python train.py --num_hidden_layers=14 --hidden_size=160 --n_experts=64 --experts_per_token=2 --d_expert=144 --d_shared_expert=0 --hidden_act="reglu" --moe_layers=[1, 2, 3, 4, 5, 6, 7, 8, 9, 10, 11, 12, 13] --router_score="softmax" --normalize_top_k=false --routed_scale=10.8 --balance_loss=0.000181 --balance_bias=true --init_std_router=0.00624 --lr_router=0.000531 --vocab_size=2048 --norm="rmsnorm" --norm_eps=1e-06 --tie_word_embeddings=false --optimizer="muon" --learning_rate=0.00586 --beta1=0.95 --batch_tokens=[32768, 65536, 131072] --max_seq_len=1024 --train_tokens=342400000 --max_steps=5061 --dataset="wikipedia_en"
Below are experts of layer 6 (counted from 0) of a mixture-of-experts language model. Rows are named router (the router's row for the expert), gate (a neuron's input weights, with its number), up (a neuron's input weights, with its number), down (a neuron's output weights, with its number) and show model dimensions 0-159. Each number is 128 + 24 x the weight over its row's rms, rounded and kept within 0 to 255. Numbers have three digits each.
After each expert's rows: "mostly gets" lists some tokens that are sent to it at least half of the time; "comes before" lists some tokens at least twice as common just after its tokens as in all text. This comes from a sample of Wikipedia text that the model never trained on. Tokens count by the router's weight.

# expert 27
router:129077125095140095137134158127106114119192142143137163121138125116136143170151159115092112126119098134152127156136156096089169137156140086103144093139105125112122147107159165158107124141110091150155077142126137122100112108132046109129156124119166103097081101116123166128139117095183143129126109121117102131105157104118126157088110128129119178133097088130129115113116111121153147169133128115133119142141114157116096129111149095163131160112099066116133117117120125113126094121128137
gate0:087133096158100145124085124104111107128132155151142199118123100130121175157151138135074156109123127101172118157104147157139167126109121104120129114117150121171116168140144147143135106105133161128107102134108101127131132170114121155108084087169196131066099106145150184117138102136114116130152125126173120124119145140173119178114130090143081153101133144105123112119113134131089132114105127113146125137152129114103154131098143104106132172138122112135144087152124124130111137112136137
up0:111131137136100147128133111142141106125148156116103105146130119135144183184129101123129161131136095127144142080105107132089120118089156122154153138151148124119134143135113138133131141179098059101112140126149154151109146155111105134119147122131125122066136135130148097150136095143168139157141170095103141147145121073093121125098133128138103118162110103152152166126171148103076134106138165109139105091137127122114102175112149100100191126147116129136130102151161128091151108149144172
down0:142108105109100121175105129114101076121133162128154153148168129112125129144175163099102118158151127129158148145116131123072162157140171094109150110090098114092123125133152182110114070113115141134193108127117138152134181105120157126140155103116137112117089117134119110182124147151130161162142114129156102129123121159122114141057154123123134137136103099120128122114110131137110181118133126130138126152140149092118131133170110077109135170120107136133118118122150152136155148125164129
mostly gets: " ind", " Pol", " Med", "istor", " med", " rel"
comes before: "ic", "ia", "ian", "ical", "i", "ice"

# expert 44
router:161156121178114138108134087097138098142155153085085124130149124114105164117107129097141129087120134170097111144087108151118130121124077116151095157150124178151116139123148151109135149111120146103123143120146103092093104148112129105087144160106117127155179143115120135138143151099143106155143174139126108119088114124160127089098143130120110126119090151109150078164107126087131110114092145082088092095132096113112112169110126148121115145101133132124158120148171118101099093112113132
gate0:086135109102120109136086098149078166124068129125125125136092137100112119106163113128101109128145119147105124092143146133109087160115119134151138170119166129122144094162130165109133157126135100115109091122125101133139089105173158129113167161098127128134099096137092132114126102128124122139137091125147138162076161125091141134155135155112120120096152141101107092134161112113115112154092084121105145094138062103116122074146089144123149134127133131159117182119152110129108131128165109
up0:152125148086119111126103158117107101104111121137116090151119116162125122182119155141098147109125133149116132133125160136146152139170167146117116189155120128073125107128096215130125113154148130121139105153144103105131131115123157167116062143128071138130138155109136122074118101129150146116114114140146117147151143145095179136135135118136164117146164110124142131139131148137158069127131100135152097078139134113102138105122151146115105147125142124110110147094156130123181092146119100
down0:108138119140115131134105121102143151175151076125139132145159140091093107074139131107103140136106154151139115103128132095119095108159129148124142081128110148141115126144108106161096140131119117114170113092087122119159143129130051099158106134092117146087141103063167113145180147130117134116132138186119156137136094125109077096109131119168122123102147132140146130151133124185152155092107116108120100089122100112147163105125126130113114100118152135149115154126083147141149127124117137
mostly gets: "On", "18", "born", "17", "15", "24"
comes before: " |", ",", ".", "th", "–", " September"

# expert 3
router:139079113153120110105129132177148103167121107129126106121092121095114113091090139133161106108080163133135147148128090114125117116119098135107102146104124156175118131120107135117145133127132105110089131107143121146142126153106135143145094157120121116145133110081121130196171116157132113119135141157120135156120123133179101156100146136158155127145125131140116070133086133087119134137154190085163126126136164134170159162139103097138126150181106105155120163123112154153140161086110128
gate0:150133133143160131131103160074149138123117169143104139087179099158170113150143125149092113134132122109128100149126075124135117108135174135125137101102122127141135098161141136145188182153110181147125177122159121123098151145098115135095147151137152129107116094134137084097173127157111127152134104106128146105145100119140073128114110095125133117140118136121167120127122126160135172129161124123139130135128149142109094146091143121174145112159127070135120114124059120146099108127125119
up0:137109146128118188118174103108122113166138112166121125181090139139120103078153117120127131106160129114171167105127145108135127145167130147157126160119148166096133145133147123151117103109170128130154087143164109119144136130078092144150135101115139065150156095132177124113116082128130133131126089159113125123148115154115151129125142127143075103123055140140148132121125161164129079102129135100101148107130149124149129095131122125123108166133149150116111173108162109136151152132142144
down0:097169164138103120151130140092175100148117113101147140157107085117114165120158102139127106141115166090176144137181154133114128060117143119149142148112120103141123124119104108122126140105137093111116133100094129119113139122172138129152127120183102140152144156137195090167084093125159099118118099144134139129102119077154084144100142139120091140128123135128123133100150125167128152121109118124152120131121138174134130109143142135085114122073136130125084111176142101108118118132140147
mostly gets: " /", "):", ":", " ="
comes before: " ", "0", "1", "2", "3", "6"

# expert 49
router:124120071161152095124097138118125089119145105100096158096094119104090121098100150104106102129110141142104113128148085156085148129140155128109135131128102088128133106143107156164155171062116119161109143109149147108150127121110137104150087119146150169155172145092159107124103149147143163114124148132118205117145140154147111133140087114130098110135155145110129153139120138089114133114161158112130129147132137135135167120135136092134126144162145120151109079083140142169113141098114142
gate0:111114131121152104166090152155132085132147113102112123164096125135104157140077145089119120130160148121160138079136113144138112135125070136131150162094116117115123135120094151166135114135102140165136122105134117161146164117137118112139120075144087146137151144104128157145119144184126113136152102156141112151150135124141130110135115161119109119094140139100112144132115094182146144180126084127145184128121156180132214134151138098099130122140152127114133101144135173116127106138107110
up0:092072114156116139140121137101103097147152072092090116113130075123155112126116150074094123110153128160128107130155093141112110129145103125134135131139142095154175128109159127149161146122130162129148109105127149112154110134137162115140116127157124113155120163120155145149108115142107140123128162148120168140097137155109091090144116103142122079118104104098082120098098119143098124194098148125131121147117106134152167150122151114171134151185166125112155113114121150095153135163096132
down0:121116144110135138123128132128122158124133121130120165104102119121073116129128128163146133084148139143147137113134142095113087131100126112147061133140114136168137098129108094068150125105171146136099142107135089145163117106109118089141129136121119110080097105066142142099097123123095155174108142093127154120119163134072079175123124179122159078105144150096079127187150100128122166094122127123143124160097134124120140123132153141161128138127137125120128118134127137109113098099120126
mostly gets: " km", " ft", "″", " mi", "%", "000"
comes before: " |", " (", " |\n", ")", ".", ";"

# expert 43
router:145118154125098101135120159159161148115146143139121158127108137126089154101126162148124111116136109136112149084144091130145147154166114156135141160140154105133087114130099166124112095145145143119119130102159079157163126162096149120134157080110116096124118138113120163115168160159120124151142126146150177114156107080137136113143104145174133112108167166145077077090106088113152106128162134095123119077144146137156108095153103141119104130130134135137112105160137156148121136163085153
gate0:128139093112131120117141153135070149167144161099149155133115137176173101127131096095116117122104184183134122119137134100107098111125122133101134132133149133146068117121111134121097107115140124152104086144125069096157143147158128128147137136118131131117125187125109176127130164160132128112153177101152091150108121102133116158127139087145094119139116117136118131124113160111130106149131147173120186119123120117163168131119122120137101127170085113128167163136135115173124131143091167
up0:140139104100157122107132182142130150150117108140127141101106132124175066112123139117146157115080103139163097130108126143116145096141121110155138107094163142135143173117125122103173143151165128140135039081127109128154101109152137151115113147109181120105172130134116161144168154143123113120122209118153118128117120147127129127127094144102117119128125131152127151071108145118132114086126137114145161110120116135129137094160142153120099151122089159115124132132133087148115119139138175
down0:144132176118152124134098103151128099129138068110154155127116125105124192158159093102123123101140083108119136152137140138153116170116143144139155140099122167132127111138127107130121161148146152138097089112126112119125135138099119109149112096131093122122130126112095149147140132078160121100153151145145121174149165155158126140115049116134126179121138110130177125109156152118081147105150137071114148137173090137139143121152165119112127134145100149151133128115084086127108145113106155
mostly gets: " |\n", " |\n\n", ")\n", "|---|---|---|---", "==\n\n", "|---|---"
comes before: "|", "-", " |\n", "|---|---|---|---", "==", "==="

# expert 58
router:181099097115137143162133127145135135168117138108114159145107142131137137136182113105141106125102133114153126122166166127156108120151123134107161116173153065153148142136138087156116109148088136141108105162123129123141138130142117148180155141099142109112141098157100133168117145116125111147142132106093109130163119109119118124109170119133090169150079134122092123148116122158182082122138101153182145095164104120121127155137099125117175126117078097110119138106115142121134096156163164
gate0:155101087116145135095160127165114109105159095117123158127101148099136088148172077153137095156089145081135135147097097090109151125149154103080126116092160072164090144186086108146126126120192147096123118117135129099120127096127128151123114091146143119129105114094138108120130137092101131129131129143107116151127144143105093104121165164159113098130095115119115146113132128157096131107096101123127125140143141118142128071149145157101167122128144141129141109126126121121164115090150120
up0:164106083143090132110116133099119162125119127123129164173129149135081114126117144156123109156084106162167173107138145075144141145131128142098135136132141080152113112128109106103104143121142127137130140143148146106142117112103144144086147123187107095088113122128071149106107141106158100144127127101101106090125121150079122156098147118137121124102112108140081122139139118119122099093153113148153117113136133150131160103095075141063105185132142157119097113106117130100146147092120120
down0:158140157134139084140105100106141114138147120098116061158156103154161143161122123089117115094110109110130113098113149093170149144085151120187119118133143174085107090127166154108128103171141122126129156132149107170173110113069122140115092132098161130135150148144159167103151177115144124101116156124099100129137128114132160108154126112136152139124187153099141109109116115132122118137146123137159077142148132077110153120123118113149132125152119133148099146128129137116165111124117130
mostly gets: "sk", "son", "elf", "ism", "urg"
comes before: "i", ",", " (", "a", " |", "\n"

# expert 17
router:172092156135119102136149141166133137173116137120104148153102108139122176128132149153075084135144108133154152150155133101156167151129095180132135130104094114131084148151091157092153126131149129122127146125149096161181127164092129141113136109120115100152121122092132143115160114109163112142135113111145097160152120085094108149114147086155164114104165153142113120111089140108111107109163137110145151099111111128142138149182172125128108152146144114110179114127158093116103147123127114
gate0:139102125122127121150118101144122108135171174133070153092109097174123164122137134137139142063143136104124139123153089111102126128128079115138181106119133126163110145083107116111123117139114141139110123139144122117126091144118138128101146145137150089137121112111093154145111141106159130125118094123093170140112109108126120091103110103182116113129112152101132084134186125092157164103103126080151113107113143136097127087087143122100125154152134148090121088150153135107182106122152112
up0:158121097114157125125139167132156146098121106117152120137155096120157071139123131141134131120140103120140146161064162103137129153136122131109112133162135133153125114145144140156123123117127132085131113142141135134139137102124143138149155105178148164142091145155135104134147124120154105194151107116164109155095153186126152102096108151135173103115156116105093134130143125158104060128134130135136074139122118106169159142136150065124108116145133139135168152108131118131061132156093106
down0:116123125126154130185096156158115101092158099122164138109146167158116110126126112118131131149114100128137131107117120159150107084099128108160091080129170124056122152152124162146120124148170130133161134147124124143129097099104125130160101123133125129088120155188108160113101128152091120165142083127180159125153134109128143127110093147155120119119135100104095111140093116122118148105149148177175129091128116113144165155150120145128105140141177161131115134110123164125095129112113098
mostly gets: "|\n", " •", "|---|\n", "|", ";\n", "\n"
comes before: "-", "|", " ", " •", " S", " P"

# expert 60
router:133149177122137136113076107118095096129117129194111114125157144131144180117138166146150150136145138120129168092120105143118118125132151142105147101132104149154142114135105140173100193133136096168114119145098119124120111130123151125106124145176086149129117131160097164126104156134112150093085084085156142114111115128106155147150164141147130142141162084089116129117147126149133135120086126162141171081124128105144102140130081146089151114098144156109135139114083122090109127115134138
gate0:126120127123150115143143098133129130134142159163152132138143089135141167120167122126152145100148133151117115170130066121121185150127157154124113154092118125136105156129147127172173118128162158119129095153107147115162130138144149130135124123194132120120132092120154140134135129125166120117119139137080149136190144135157115187120101147145142137143132153088142137114167123150160127126132190163172102111130163132115124097107118107114114108126204143143084131117148153139173128152118100
up0:131113142111102139118148143126114127154128145144163093127116124111123113095118089142118137147094136090138077092108114128156167132150103162142116090108157127146167103142059125123145125158104174104124163117158137158102111170119143148127117136109139178121118120141063121110104105131140116129122125112132101122100116136094181148103165156129094095113097133148122122142103130116098098096142133114105109114147136149115065149134141164133117113116026137127136111106149111129110140122136147
down0:164114117119145121120104132109158106124140112105133148108158112114104106081119141145122108138138115098122146126153125143120120150135128092115138097155167158100166139093101147073160140115118142114145114120144120134164140119204144144129147138097166114097147156140126142121118119122163140134192106090087146133174150116130115169102158158121135128109091155125131109138132104163132086091161114119109127142095108150126112174186119108166153169123111114115163145171142121121105082150147096
mostly gets: " sign", " report", " work", " kill", " remain", " appear"
comes before: "ed", "ing", "s", "ings", "ers", " of"

# expert 50
router:156108126106094146145128133096151137118181115095154142128155130136150109111126160148128144157147142131180151081129118088126109071142094108065116120107131135145144111157118121141135108130140100147152103126136159111119147100122127137111128146129090103121122118139151117114142120068126105055093092080149162107114160147115135128130105146130103130134086128161087110125142091112121157190166134130131168092147122102121128123144162083116105102094121129113148152119141135095135096148145093
gate0:130109153121119158123144176133106104114150110132137109140090115152160165116134135118078113120158141130088127139129129161143119089115135131111149086118135113117134164149141152136138125143091148194199135142126142113164105174160137121122133158118102119135116150103143147165106107115088144117131097118159130164070163095086136141166090132111157080143106113156117096176130130132131158114115093086176148129139125102099097150159144123169107144150129135136152120134137177126123132128145114
up0:148114114143109121121154150158089138105128160120124098141112122156136106169090124136133120099158133143125146111123140134110114115125126134118183109154137122119104137164170142117126120113100110095098095153121153140094123123109143115159119098132133152141175141105121145130158152136075155135139153139114079174181111116148142162115096164122118142159139109133086114172109168149147120076182141083157085157099124130142156123108075098139085161092095151116109108131122152109130128100134099
down0:154173137138145143125134154151127140169132128116124137104123113161109143130111137138086121119111147131119104149168112095136121083113147152110134150144151123142103141113148125099176095204143090097126132120132144093124129133130124146165140109114141139148149086082098102125139150175142114125159151149083135110164117150143106102107123132113110134162141133132150085122126105124126158144117102066150076113132177100116077150131115146142097168095158135066145164117120129103122155104154151
mostly gets: " art", " Art", " elect", " act", "onom", " met"
comes before: "ic", "or", "y", "al", "ist", "ics"

# expert 26
router:128101096109114141155136098165072155159108121090092105176132111113103151159162154118098130148123100115154087125145143107176138131130140172144095159122137115127148098171117095165128177104106124164107140149126104142109136078148158157121166122115099147123159103117109160125136126119083144085127108120131130149142157133159106120105142176108120159098113128132125124101117118123147082122123137140136138127150112130149148140092095128171106075101166141128123105067124145149130106112129107
gate0:127131158150104126134108075165094123144133113126074128099103099112125130140156112121132132124110114104149079121150122125113096146126105133165079122146156118147142153099116127145113121108161094112092138118121091128106116124086155060139139116190091125129159137149149134077130162122108104123120151120092141119120106141155190098088129138148104124168110141098144095105106120158137104125080132112132140142152193120125164139131148153113099153088160149132149140096153158116133137115124140
up0:114126138086140121176121145172110148147150163083117117139132121115133125142147095079156117136122110114132087125160137072151112133096114159159100124129118115169122161091103103135145107084140123118097133126120111107114199109089156122141112123139106135132130101136172113114118156114139101122124113158094161135133154097146151125122153158130124119122141139086123084096148148128105115092071096172108135125156121097118165086118140141097147135130128180126114116095124092145175158139150106
down0:130142138128128180087162106135107089114174163122167132131113154137126128114120112115171106104142117138118107159132073135180138129128162092135133151121136112170143141121111091150168118140122142126127124147094142148115129126103164185159105166081089142153140132137134156164157126121139198145143111149100109136128118113119102119113113110154147090100103158140145129175145095115134136115148143163131158189114105163116097134138150114117156141124114120133132150150121156117078074136140116
mostly gets: "useum", " School", "ouncil", "artment", " House", " Award"
comes before: ",", " (", " of", "\n", " in", "."

# expert 40
router:144152152141096095149101105122146144103157088078113127138111110129149110149165145143159135157147122083128172140134122133121140117168108152161161138100103152120158120120132131129118130112114106165122075149116127095097098113127157119136122131154156089104102100170112143129118123084106179136109099145090127143129124157108141098120125131110113105149103098101146138111122142180136087140112108150139128147109091141162127130177120150126144123118171127163173168148174096141120146092065145
gate0:139108169165139135115138142136123119162117131159134135097115115200122147108136150123135130125099157133151162140111104109105093138123128155115148166132128085085105129189098128111151136129136142153136113131118130124059104148134110103110113102160156124087112136161161111104094175122170131145138099144145160126112135159124131103123111146148124126098176110075148161119145125154151128106126181132099142145151132099110140122140116113117062156183121144115153134156115124116134176152123089
up0:160126099129113122144156097110127138152141143141137137119112098161173108159146126130100192169105099138154148148143161140143131115128100119158104124073144091129148145117133156096104133110117104126146129129114128160138098100125131143092116131134110115116118118098129145135099083139169144131086102108158125113099088108124119099097097105142101124092134128139082074136126082133101122167168126138157135097151142151118126128134127143120155126156112144129092098158128126132233109091131106
down0:142108116140126133177101155091119121136181108132137140126168104143117136116147141140150170142151140138128107127132078129165122100168133080074133158105130140131153114143144120096127094166114136138109131123147134132139116157097149164083136144149140148153099125090123162110119126150118119116160157112178115137158125137157131155094133109159101179145093078120097150144136121090155142105135127137159104165126132148091146115120138117195120122088102139114138144150158098152171079109157126
mostly gets: " develop", " contin", "epend", " describ", " cre", " mov"
comes before: "ed", "ing", "ated", "ation", "es", "ment"

# expert 48
router:155133147143127116141169130083115108135125110148110118175131130104118105128122123160175136169104164137122171153110104126103131094147139127137118149122123151170113096135097135148152126141128096126112140120085104172094117129088136140103124166083149124133161153122145108164136073159157107132159152168105166150133131094151117104113090112166118141182151153146087111114131112117151125171119125105124120113160128112144167169084138114109124159131118151171144148106137138173087115151092111
gate0:132118153111141120118103064084140109144084107125149123129131179132134116120173134122101124118084084125153133126126111150115145109095096148118157150101117166140128149161139106112102145132156135142091119171156134129085139163130046153066125145112176141129143118143103121106136138120160144109135095112143111151135119126158112138137125135179128144156115153151169100161125149106131172129103134100140109118150152115098146146120131122104153069128186162126123131143112165150146135109122130
up0:108166103163142113089131134082091119146148085126159133156095128109140115106141147151146133092167090143113139127093119140114105090135123137150132148126135138115141144123135129153127153141162128154119094137135136109094116131140119118062111161149118127107180128129135114064161125114149167079155144129147148058140124070142096120124129134149107154139136134137129091179102138111133128122108095158126118114121139135103162167116105133121103093183173175101095104125127140112148131132153132
down0:120127115125136079114179140152104131114149179174136127100139184146138151095093084145107121123127125128142135109150128122174136180148148112098116137108141114043106138122109119142137128110144112118158162161138125103145105132149152134117110157150134129146169093123086163157082149138141159132134151137120164149147130154087122103139107123173151124107152109130168124127115155142161130144126120143193119095140175117142130152099134123073130146102103126137129145122115164107096140121118107
mostly gets: " $", "′", "°", " +", " −", "_{"
comes before: "8", "9", "7", "6", "0", "10"

# expert 59
router:144091096154111152138161135144078175139149090117153088157113152095131178087132109111114145111150115167118164142108164133153153091144095153128148137109162119128163142100174100145125141136105121128103163116132149113176172095124092134141149073135128115143160138099102152126092174109116110123146136157097141128122133104136126112103127125128135144120106150123122127108084143096144108111163119148146101147097136111133095112108116172126096124123159113132123119094126167163169162152105165
gate0:110135152122144109142114113164142149124194107104110166194153140154125121109175139112108079126089137098125132160119154105155137145159146138127135130139160122135147153129149128154140141097099091111122129147104147091129104084127118120097144146124150134117144125112110126118127142102112131128179076160127119150143157103123088099106118101119151133137183143135105107099117106136102176178173106142115157107155168163133141123093124104164094080132122140129125159149117096119160089150123149
up0:145125139107124145118145104143167139117147083148080106126136129119153097147172136148146100137128157112163118148116158122164129113176149115133102127120169121095139109163064163143142141086116109167151120129154133134165107097151155127159161119113153124141144131154093143121149148171116131165172130141132140179130129114153137112114127122126139154114139212106121093168111121134137101137177142112167170140147125114176117106142105124147094159121144147131142124131166101113155166150112118
down0:133147151094166174103122155148119094132130141126130131124131142118135165126158124170126137125151116085091125132144160123117112181089149132106145147160131173156056184129148115128091163147144146125141135121119130144139129109132149106151058157123122115111108170108130142139117126117115157116103093134110133125157161151094146163142139135105111122109067075136128145129134158132094133106085138102078134147129136160116168115112139098147121127122142132154135159124152146103114108058140131
mostly gets: " London", " Japan", " England", " Germany", " Canada", " California"
comes before: ",", " |", "\n", " (", ".", " and"

# expert 14
router:141127143088121110169091145116127134151128179091144117130115143124120123139155110128079100116095155107131122139102153130103132149145111090100157111116125124137131105181129096119088113128144142174115120161142164099136142144141128138121127136107139097091163123128126185159115152131096156122095132165139095081146095165136090108119091120155111150131086109104140111150169091172179105162115121119105124104116150147103132132111166102175139099158125142095140162125097154165144149126102140
gate0:116113158109141111135105118114136113167127161130090109072125152052134130115103150146123124155086137091112162135118150127147097166131068150146131118136132074116152148109136127155096123110138163152108079131133130112154142153147088151095147127127133102126133114146146166134141169143130152118069152115165106106082151134123110101114116145199107112158132129120142101146141121112142125155140130118146164153115101162120163162115106128155124120136124183135150116133151148141152087100119111
up0:109114130103132176103120095160185110126119133146157128096084142094172176108131117112102150124103146115145138147106101141092136146126123179121106107131146136156148147190127129130115152117120111201135114136147125140091113173150117140142117129135119165127113122147102153176173154145127122152103093128134132111151130152123160100126141121120137164142110112152127119141124108126133185153146153109126151135161112147131156138127123166136171164157114170113088116147095126139114078070134106
down0:150157115078147116169169092144118165157122150103092127107134162135160115129105132134164142131139129137132146068165119144152120128134100200112116090101119147134081101101150121086144139103146094150136089119150146125093085119121113092115144104144114146091135132161135106120154150163134190110112143129157087139146087098106167134114112117112117122154158126126156146141110102120095094107105102126129133118151104163159148150144132088159144151133121157152106144115160136109118148143114145
mostly gets: " vers", " Gen", " mod", " gen", " Dav", " bec"
comes before: "a", "es", "us", "o", "er", "el"

# expert 54
router:104147167141113104126123113144128104099122148133111167131081121144129146092105155141129163123148162108134101131126148104174095136121113152128099079110139099111091154095083175111146165139135193102102134141176101100135134124104121126143131132133144138088132131092160146158107077146129117094105144119130108153129122129138128137119174130144098120112139100134123114109132157144107060141103131152145118161092172134089144164202124138114112149099089117123164096106123141124131112118132136
gate0:122128119157163092130155110129166127122168134123135080097142086100108089091153189130145115156123091128160107103084182138154094125168134142154116168081100146139097137137132111152173105129112165112080132105120133126155132112142152160117151120164136108093150136082116153153120135182111130117145113150131124119097142116134129135175128108116138105143108100095124114172166129127108158125125144131075095120085145133131104129129130143155128142125162132121120104157128117109154150147168104
up0:122108110127144138149092076118185112179144148145143137105132133148116112108087110152108141110114118126110168122116127134140139095144120127119095124138109118140172077118122106087125126149109158111116138103144139125134112129142116114141109145138064144128148097100176140148086102136139148121138146130145115140100105120141107128143152125125151135117111106161170139080110147129122157137185146151096105170133201182153141159080093128096149163117173078128147108133139140113161132113147117
down0:137149134138086170142137100134098160154173100133124121165095120093114110168150162132129144142126180127096117152144086137144147162118108126117106166135162118111113127118118154152164130137133143130164106161111158094100140066083127140138112130132095112138148157142119100109114119118151182148121156150107138122134138140141156121136113100154132134096164102153127088098163104137098161122112137164153103143132162104125097113086103090130072124148098146155145100132145146088123118096103092
mostly gets: "=", " called", " named", " name", "amed"
comes before: " M", " S", " the", " H", " B", " T"

# expert 20
router:129140154120151140122138156161091150100123136104117122106121126133132147135110166145111119165124089117092091089084117136158130149129152152097149175166127108127107182118080106163101138122142107096107113089075130136123166138112140102145132101127099095100091087128136143103140122155142144153118147133155179110138107133141151137134112125126115158109119164119153114149159093103134137176101153127161099086150101114117096099145104153193110126116110161140132122137112114108173127154115171
gate0:164107116140100131129137127117082088168121135112113104153129138094127119070094153156112114083142108139079116174145124146130136149117084090140121173185163094134123155119110076107126120132139139139124123146109138143110156130101087162116156082150151122140173098092100146067112117109095150113118146164137112154064153115152107141150103102107131144142127156118141087123139120130139132164113132109106112093121130129115115140137125169140160144147106153105146135084107109116109134133134111
up0:077143180135140184075146087189154134144111140105140099127101128117097122102141119153134136163187130124132171138147116127136115132133163146168140085158098145119178118133126074121158165117143110118134138130137125166149123084112095108113125153102119138108146151135118091094159071122138146155090108135107136094105126082129137114119135106143125133127109123139143076107122137134159133106128136098156127143127161112092106152119140125137150103128151172119142122132105131177160155105130147
down0:172134149097133090119146110139086144129113121105139103090156139112134090105149169099147155124103139130087109182139126141138095155120172132112111156135100076113115196145123099104163156134113118104092142120163141106167136118127130139097167090123129132110101137131125102143078105163139166132112118112157118093094113178149143119136156132105098148125160135121107169163142103152136111079100164146124091118163100161112135114141115111116120142089101141155134133106132163118145122123126142
mostly gets: ".\n\n", " |\n\n", "===\n", " ==\n\n", ").\n\n", " ===\n"
comes before: "==", "The", "===", "A", "In", "S"

# expert 39
router:138160075120162125169125144153095135117099113123115161096114157102148090163108135108103119136143089144143138085116107114145130160114068110146127151172148094102125147098166116156133133115145108159078142118163120133114144144094100124147106080117100161102127117103112092096079131149158165154123155109136117115152112156140111110115111093169117125118132116147105143164109148091108069089106127113130106156085115139112158143154114126103108105148113121166145112149114133149140111135092117
gate0:142166124142160118192153113130142157163103176100172136119137158129150116151153113112125155157113143144121110155154096130148123126131195086111102138164095132152128115124091184110099100144148127194133176096105126155102145129136147159129125136159198141129114146177136136133135127123130099094112148142111144151130102148135110104155137128132140157182110105117101092124138116125130105101129115087130132140149155120096109101091106116149128149121118092124122120113134113134114129174123167
up0:147137153139168092164099115114155149115073129108125141145154161105171146134138128127141137165130161140162147116133073123139111107135178086145108151143120144182116134126150154136124124136165133151119145111141135158108145161120135143149155120111180078114099143122147154140084107116177100122109171142120128140109073141179118157129115111155132146145119091124133133141112113117138099139123094093138100122133147167105111109083115119127146181094093059110114119122115122149115134128105114
down0:137128120133138187113081112076126114158139102097127085115123134103131157131135122128132162147128119160093157161122144071100139116138151128147125095122162120136127123141152119138137146131107149078106110124154092137097155138111115120108112134119070141173113137102123125098162133130090164168136115140114113119149132124152137114120083146121165153150169151121166183102119148094150181132167093111131108139155132166096121133114139133177172107122140132122167125136126072145109169138126112
mostly gets: " century", "193", "201", "202", "196", "199"
comes before: "–", " |", ")\n", ",", ")", "),"

# expert 51
router:124128138151143143114129143157082156125157093117150139160160100129140132152133091151121151141125116084143135106114094092077110103143155134118099133096125132108081116143119112092138102136107169166091107112112100134139142148144163115160128079149128129156104132158150134116107149139088157168105162108070110109150136145131168110149115155148120110113109178128133131109091141148136081101077101138156112138123108162101097125145147149083142117132129161085103140125139118143092133081098114
gate0:136128148126097162113107171137103116101134152103152150101122094098154151145104139139104145133138114157146141102089135140149142097106163100119161105114126137123100095113084145128106098113162144133114129122119115070143154103097171125129130126134143104117142104109130068126103110094163150154138158117081124113113135100211138153163147160171132147158065130105138146132139142145124143107097157186132127140088114165128113121136134153142103112141121144092168135146145131120102099147144112
up0:153104113124174148091141108126124129143137149141112119132146119157110133190146116136156134164116152125127123129129160113087131118105099148109135131089155153097109089143180113112104131120086189159114091145132116143156139169159181134164151110109110120133101140103195125136106130125132151119156157140105103168085175119131091138083138136144135151098146168119080101117150087108119122135117125141117097160141105089136127134110135103160135120119159131183095154125122125145141148122144126
down0:105092104123139134118154169147098174153112114118139137123116148107146148172122117134116147127119141124104153140126110035112133145174145170114137142133157139127124132147164104139149115134138137131103116097111112089181130093170128119136087160169130135146107128133122126144146117081116169180145170107131147110170127131162180147146152084129150152085132147116117150097126119125131124107135101150134102114126123124121111110159130117111139143129098084148119100095164181154103112085155114
mostly gets: " was", " is", " has", " been", " have", " had"
comes before: " a", " to", " been", " in", " the", " not"

# expert 62
router:102125155136107144149148101115097121121103157139132118155126111091139114117096110100156101140120142171117132157096137158107120116105135132159101134174103149108109103107146143157167098160133130113111149121077094103161127089133161181151137127149115157086095139152137140104137089119108143094119146107088149107132157112133115157145161110107142179107132104170127109132169161135109111131090167141153112138118120129170112141171162121137146145087121130090116126150149128155156113182173097
gate0:116121152102131122086117137108110156120154158169104141115142131114144100126136150135126164138087151154142168120097117139169114124115129135103137106113107144114087112154099145145123132145106125117105127125105164125154074102132111110134107115151138151165115150128120143096105117118120100156144132129160178162165136137148185065111102131129153102100161159139093097134083126138126115103077129125173157127101112103130112107164133159096152133123178121132148100127141086131158103148194162
up0:162139144114174109130128131125093115095136153172097174153140146123177111108085109096125150153145142159181116148135114151181112140120135098098107119111138163103098129113149130097135114152155141139124181141129144122142115148108163140111150098101103166064082125126112135163117136117101150113123133132148129147143103104088174116139120145090125101107176134122106143142124094163143141122114106142129133184136126138162101123079106139155159097155138117164108143097143137105125117143145099
down0:135127121150140146143152102157138131148128115102161143124147138124125122128150144147147042150110115128144141128122119118113125112084090149152113122149114099111106122117122118134172139138143083136090126157128103106142179129115109138105147127136128121121145094134095108092144114088105085127128128096089143099185133119168140139126111107079106136145152150108122119124163148188100108080156159125074154124120097091113117161178108120181147135147104123158105081126129119171130118123154109
mostly gets: " during", " at", " around", " of", " in", " between"
comes before: " the", " a", " his", " their", " M", " its"